From a checkpoint of a small mixture-of-experts model trained on Wikipedia.
Training: a variant of SOAP for the experts, 446M tokens, 3683 steps.
Below are experts of layer 8 (counted from 0) of a mixture-of-experts language model. Rows are named router (the router's row for the expert), up (a neuron's input weights, with its number) and show model dimensions 0-255. Each number is 500 + 40 x the weight over its row's rms, rounded and kept within 0 to 999. Numbers have three digits each.
After each expert's rows: "gets" lists some tokens that make up at least twice as much of what it gets as of all text; "comes after" lists some tokens at least twice as common just before its tokens as in all text. This comes from a sample of Wikipedia text that the model never trained on. Tokens count by the router's weight.

# expert 28
router:521525505528548569504523515494515453482505566545439510517486477531512533509520501516493533451472433525498468541546520580498483527486528549548499526466450481563386528470471463488497500416434514481535490551486532451454537527605536360503515540598521447498504588521508478529519551543511483533479516459544532519478484545494419532550504463542548516479474520510519463528568465514549532434471529483482454468496551509479515476519477487412440422480475515491592480515529569488584502501505488548477488542591440523511546437472424553530520487480476441422550508459463453468492507461508514554506510501562477497493503472442543482496485472500543483579549544489487557560512574528550511543503521468557516479497430437498440459529516459418466527486502503519522512486525473469520488476488385
up0:488531540551506415463486525439563495503539478557503451518527506476503477508475463466434511485527548486505493499537440424512547506494447552485473525477538547568515502489519439490512403504540461494521501470549503530561440505502522526512556550427528423482531477591529403507513518437510472573475457503512455508467563469471487527547490425521535500507458503470458475476461554422559516475470503548524513503533471401524456542494562465523538479442559475511599512545538477480535511513536505569561546490397491526468469476481430439484490518462490493527514523540469529495528564526514511491543541460511498482518513536433426542495507555488573475465495465546616531568461544564552567498474555471537462450459493470475529456536461542512485569492472500571435499509497549435448472503522444
gets: " T", " S", " P", " G", " M", " K"
comes after: " |", " (", " \"", ":", "-", ";"

# expert 114
router:497503526487489515550473479484490509451433442546494541509514484492496486486455521526516508507492499536525514606590505572573460492479447503531495508579530456452442489516537524522529526491527461453421506511582548458525508513539553461486540506500542488504425500475531471540503417522507457564481467490492516524549475543441498550478532432557528445513463453579489476486522455528535529522536550557513508493466467487423484479484465537462484385485537473584538479457534542506548497516454522450553510526515482488491464496490535499519514443468451459498537468461512446453531532554490472514406488488520499490480618558553475523565508411442536573543504508475552509580460551478570509489446502546540478507438494460499488601464510580533426493470524524463500595463561492526496458460494415
up0:525480503436529504501401515478481444480521498513468551482465467435508511516468498501492498470531524526433468513542486462603508441537548517462493522543409480453498472513510517496466398469532511492597499492567499508419477537567565518478523498532537549474470518454537527479517485482456525422466502480504433577493495518487532494533610578516461514467543499507520522502526549508507565533555477508501535494519553547449495490412496521459477440419535451557462459488460531500492560435437506531476436590533551485503482537554513577476481439428481473510501405509515446523526497517540526447533512484475465506541554586513493463455477492526471449467465456519516516541510506587561476505519452505486468476578509531586457524460501544476531479492520570489539522515420560479522572563450485
gets: ".", "7", "8", "5", "2", "3"
comes after: ".", "2", "1", " (", "6", "3"

# expert 26
router:529530513542531552537486479527503419487473557523435515532485465533513544506545486529480509440432424532462490555571504552479511546496498570582513528483444478565397498489495451502477508470487484470522470597491523461430542570583563380488483529597527441506513576521495458528522576490505453509507495484556477510476479529498487520538481471520528523471456496522566426540529455508502510437475531478509495492544530486491535478509490497467431409488450511495632491477528548494584478533535504505471504529574432546496549458449452537530499497501503440423532486505429456458514484458475514584535538491560473504491527520441543472490518479471516446575545578508500519550461566486543493537497514495541507497490457425492471461524547474446503512483493514502535525497505479436534477499506396
up0:501498523510482509452511469536525543557504468471417513508541488507542571458533490454503584488545481495464521628477507532514525501500460566537544459508496483520498540461513506432484488502474470467539398521499477447471556478474498446503477492504503493615513543451474526539578537516522490509483412498544502491453510520541498478446528462486534592451467557541423436517506483486554499446466515511502524504481497512425485545451466460481461535516417513377502581427487541572506566416425511503479457485529422518473528474392452515526503504412437534532503495475463470535506490517503500413508507445508482479537487450507477490576500513545522517494456498429482516491517542543554511531501588511504434544498470524477492575507448518443481430500499496496485575428480472548460520513520481
gets: " T", " A", " S", " K", " G", " M"
comes after: " (", " \"", " |", ":", ".\n\n", "\n\n"

# expert 10
router:487522491514515466553487457464425505440528468488548488460540538495449520541513495457458516541524506430537495548476495485529547456523538455523546508555472530524433548457494481566525606539497536476441492526533473395535544443527575485543531553466528480465504493534478508566432499509496560528524481516484540571536565506434487496447473500392480469480520573546527493494519489536473526463527521484537529509580525467513432510459476472522452449575558448583493503480505599534538509480449456463591540484527504447471515455476507526435557422479495502497545517468512381496500514517459564519512517529520508521489490504558481516510442486459588497465504528486477450492455514466510543507483458486390458453503452500516422487524540527472506527506473496496585479532487456394552571467507463
up0:449516473470478459514485491421527517543580443488541512499496448493521471490529499567460502440488433494504492500473494410568487456490489404529500540518467483515488484513518556549428548520500511547493442489535465508514485536525508462449445581499516552453459494494493532558499493488473531500519487501522478454583510526560481481585560501482499484447492460519501523539508512481518542597550475472532493542530429529474475571527514375536572426467532490560543451452538499464481497514492434473494520510514545465526495515594558489530575427480557520413560550481484524451476428553486486516540556452496452446511527511477508457496451468447503542472588476481500571470543472473483512500487547499469489477485567499453540523553482481507560586421455492462430464486507477474511535510451382
gets: "-", "\n", "\n\n", ")\n", ":", ";\n"
comes after: "\n", "-", ")\n", ";\n", "\n\n", " information"

# expert 93
router:532456502552537484578543459475512462462459578487571431479416448527464530573496507523500481490500525522543504525511489423529493511504534563533486472508518533518504579515468447589492516550472598463506481499539511463558577511591487500463524449477530486483457455537463497518459475459505511466440442534489501524541512559499445562537487482395529469458495547530567468555497479495508535497497520484491528538544516538456463439523440506514508559511552484559456437482451538450495505530488468464560506509520470508536469358498443535538491462550490550461541493456546491499427503511496577546417487478468529508469497446547540463461482454471473558507529511530495528543446487507576514561418457526506468503546497495521469490544559460470480517509452472434591470527449528490531586578491476
up0:505516483471485554457458505401506508491525490483481527465563501583517496530415426484552493432460505468543552542457494481493512445507475530480510535508468497495493480477513505484519550596514476539422509498519524551430516512549495452468413437441477485466456498487528501449448554456527563509467483483496491419532436565478528482500474484423568506568528478478584581502529493497421408528508484489502556478531485500397528510524498503593525501506527517547530515427517523547418449483513411510530495482473527489469576506499416522507511542543517561511521495504521537524511526468423468510408461501515408526522568539517482523428513452461555483515508539446551511530496455437552492465444504531530513525507430508472525497520479550501460509561560531502494526535520575434473454474443451
gets: ":", "\n", "-", " Family", " Phylum", " Class"
comes after: "-", ":", "\n", " Order", " Class", " Family"

# expert 117
router:557495481472529574573546500492455487430433533552515484529518516479611486491483437542491549507461514489479505517472520524514527467507504495547500474494478557469456534467541496511527530469414439515492419464574479463449529504552537477509522536490504442509488497490559539520488513491492544571525513527465570477524505515497511525460569475578473485512588525491527451487540348533514470514498536528533520527550506503477516476542488496496489433508539547508512454465529500448539494571528551472541453508484529417563486460536491551518457447480473462492570455467569404498509521505487493502432466501581501544521479479519523527465451516445540507464549537417538427491518567496567491540468451463516483449523431476457525526514485460478466480481421426418534559487544537390508588487473530
up0:456488454574439486534524546459478484490599442513425575476520542448521530500537533493471485534539560453466480550513596510461503515471500461489471456471523443473497566509498454514496483510550452472450444498492407499459492514501476472486521493538463533502517513481546600531489450502505494500512541421531435495539482506526492572536521531581487497492514571493467502393504465468559470460571441469482543512590460509492564435492449518490485490538509486458446533574538558502493496551561513494575550399533523475534537539495562525480552519530535456456520567528495539549510441519496537515482570447507488550539503452494519461444480514510470467466463561515508479432454449454540481555511518466506510451581494502486470479524537455494473499526488505393560536471534541412478512457428534
gets: " |", ".", " Mount", " Lemmon", " |\n", "|"
comes after: " |\n", " ·", " |", " JPL", " Mount", " Lemmon"

# expert 125
router:554523534489494581519513476475490565394492484509572519559432446457485507502493404430492542549528521552479462543512531508549475530508471517498461509509491575491519511472564513537570534512413523547477506421546515480424477562521610433509488540505498424540518523487547498515464528403489556578511455525495486568498526435541554540477500468596503441421502504500536474526554504445533466489514588529541483582592546497494476484482474547552495474502525485482551513468531515449597545504462516479569502518468490450529487455514488573492451442496513463499530483531487435483520470516493504502458509519509492507499552473525523564507505484459551545507471527413529495510484578504564477485423445513519524506472420510462448509544500455491453501457477468454465534580537519454486493465518511
up0:538542506479506442525462536489424475539568515468543451483498533532519447503511445454497489503521431557499492577570506471527568519473435453469570593493431511476476504546464450500490506519492521484520535539592510498523530511526485500478539504548519529546483503501596420497539527502515551447454424497483492504558468475537605573550471542502442549496496544499506563475519473468465523493532540503556450449510462459536520511540466481444534479463422505485520510502571523513517461521490469485553517509537541486500508551482498565565583531573511395485508513507512436505456528554596514457520456409469476447488502459518491515460525509495502466440555490482504528509523556408548473474513469468548522525483499516526460502535555576547476462532575466439489428514485611437461519550481483
gets: ".", "3", "7", "5", "4", "8"
comes after: ".", " |", "3", "7", "4", " Mount"

# expert 19
router:555494523550512498522520464466462402472489543457506575517503429598539493549553463527477561459504446473421502523604525460516542500463575552587452507517535499553451528465523486531524547557460480454526423513532473444481587570536500485571511532549548527476526537579459476587498488500483449449541457459543505478535558530426441529514536461500542487466438486529564441497566462552520503448497541465549512547488569448467502475529454526490516469516515432490584507516537521489462506492519441500519498504528446487462500482460476552483498451493448469459547486513443453469497541543467587522452527512506504492509546485460568440450539422480511481539547561469556469593489496495520513539524472529541485513495455487503521433517506534489427480501471528497526494547526521464498427529443490
up0:541512571534524516462507586489515590539492498466480511488563549520519461538513454500540484475470523460417491472482512402515521550491538545562513402474509491459387550491460508504466515508573445567552558495563461540530461438502496491552472528531379494522539488480556470519496537493529537460466485458514460471476504515441466459450522514465489530564473543524534485508536480519553530477510498531549542522479492561586488531566505530413536519528497492439522470540528517583552487505484457531516467416520446520525438616509533443535488505521500523450534439466499496485447465460494498499432543421491479498594506505445565480517498516511462437581531542510530491508513474545582523492527538393531501466481529505514506429515511453480534510464498425519548515437506487499553489489504504
gets: "'s", " his", " the", " its", " their", " her"
comes after: " (", " the", " of", ".\n\n", " \"", " for"

# expert 118
router:493501551518481512556499488498471527489475464523439506524491491491491520527481501486509521503488466605518530526579525512544488445492465473537507560498545494406490514486496532468543464425485495498378452523567485466474524497503504534459433502511524502501464458481472444520500502539535462521445488499532511485477514594479520548465497477562503490429469473546491446467596493456500600547520583539560533461536483546421530458481478569519529435516531421534542512479556521404485616560499567525557507556512401476509480526458542542507485435485501506496565508456497450460524506612485525490447483492490520501490564540456480507522536495473454467462554538481603542489454504486573535513511509496503478468535437537482459568501562560456461535537531493473525564476521502535439472528542433
up0:498522548518470456511517476506463487482513489473511552500534557518521451454504508543524569490494488540448478489486542524469505514528477424517544509528443548545465530450399505514591493493542500483491499456507539440601473530522506451464535545476492485546447495512474451549560470527470395509524449440381517418552520492524512554458514508539462616479492594496431470539455432457608503587531473467453486508456462490513538540557534508544569505502540475490509496510463520487530414513529524467513491557502493571450506500476505493552471485461460510500514370455507455468504412516462508464525491545477534554462525506489497535433428519442456533482504465485520517498547484531565538495587466463499472458472512527497485574515552549487507409517490490483532518485506513467517523430530546
gets: ".", "3", "1", "4", "2", "5"
comes after: " ", ".", "1", " (", " |\n", "2"

# expert 25
router:469569542567497557498533486555503422466514574499457501534469435539506513493507486525464497438439487502432498537566534568487477534500565545549492518474484503480440476465546445426531573498508450469511469560489533471428541554571576367563493494506521429514504557536568450513486556506523463507507488471500527529492467510533461495525516465537503503509468522488547494499521465578491482466490565490521504505428523481479478502584466482498436429492463524506557447482490533485606504488572476476496489485573475521535557420471427499475522472513518458451543484488525507461484476475515541580504470498523470456522498480399549508499493492484528480543508595501508541511525576555522561570494553469563508491545486475510455501564574508411484490484471484533507563494514475455540536508502390
up0:519489510497475537490512454473504473467492540550441472501520503537566520480446486485432493471476535528573503505487535491555526449424589510496436455478558456520498514463542483530453545517472508414552485510488531464410465516472584454496505449451549464503431540539524482455495508562517484470454411476461519466502521532575445507475510550527523440496541528461539538499433592485473424497526491587484507550505536533472419523562473486585541527526453489439555512517480573434447523451582535477490425498489503488426507535510514480443494452560506466454510507483422585497485502508520505469569507557477444458469503474436481462521477466515500477533443496508455500521490581508578558557483493520528470540545496457449470447495471516526571546518393594471486486507472495473498471494529481
gets: "P", "T", "B", "D", "M", "F"
comes after: " (", " |", " \"", " A", " W", "R"

# expert 120
router:531478594489511493528475482493511473556497457498457501530480497513478459444463461496474593491490545502534500587567439485545544459493458576512474591508506501452430497458555532482544514412439481490441489506583486517550514513539518484480531460525517481435514570482486462576487478529500497529453474559560499471509513541487537563485589486523504441398465479551482437518559496479555521534514588468528516467582521541468522481507517499558489483489523536548535446502538498413437468529460501520537527586489500419546477507457462512513530436490464487452502517477475476466508451503499571449555535467534484493517510517456497505540560483545494452568579554498544495529450553470561562553460516517588524436595480442477501461555516503454429505519455477481499525574476524507506514509466444
up0:502485521427467509510473472466443489526551453529493469465513520554452526492556452524545476471529484522508448568482482481542445531440492484500514474550505531462529424514552514510465504520516495522523503456479510489562478485537560446540461558590498478491498547528428490565518468478519513546516474553433513419570545607495517405537463464456467480439511505378482483530474547507527463508466446498466533508394496476521499478472437469561544443461496430523501435514521524500491490512480514492558561546486478488539513488450500485537510557548395513448507533597497491536459465420497494500538564481504470535440520514481469501462439505484556536499345497498483410521569573474528477552469504496532500473563477507444519518494501490511490532454506560496462496483531438504448522576477479
gets: ".", "0", "3", "4", "5", ".S"
comes after: ".", " ", "1", "4", "0", "5"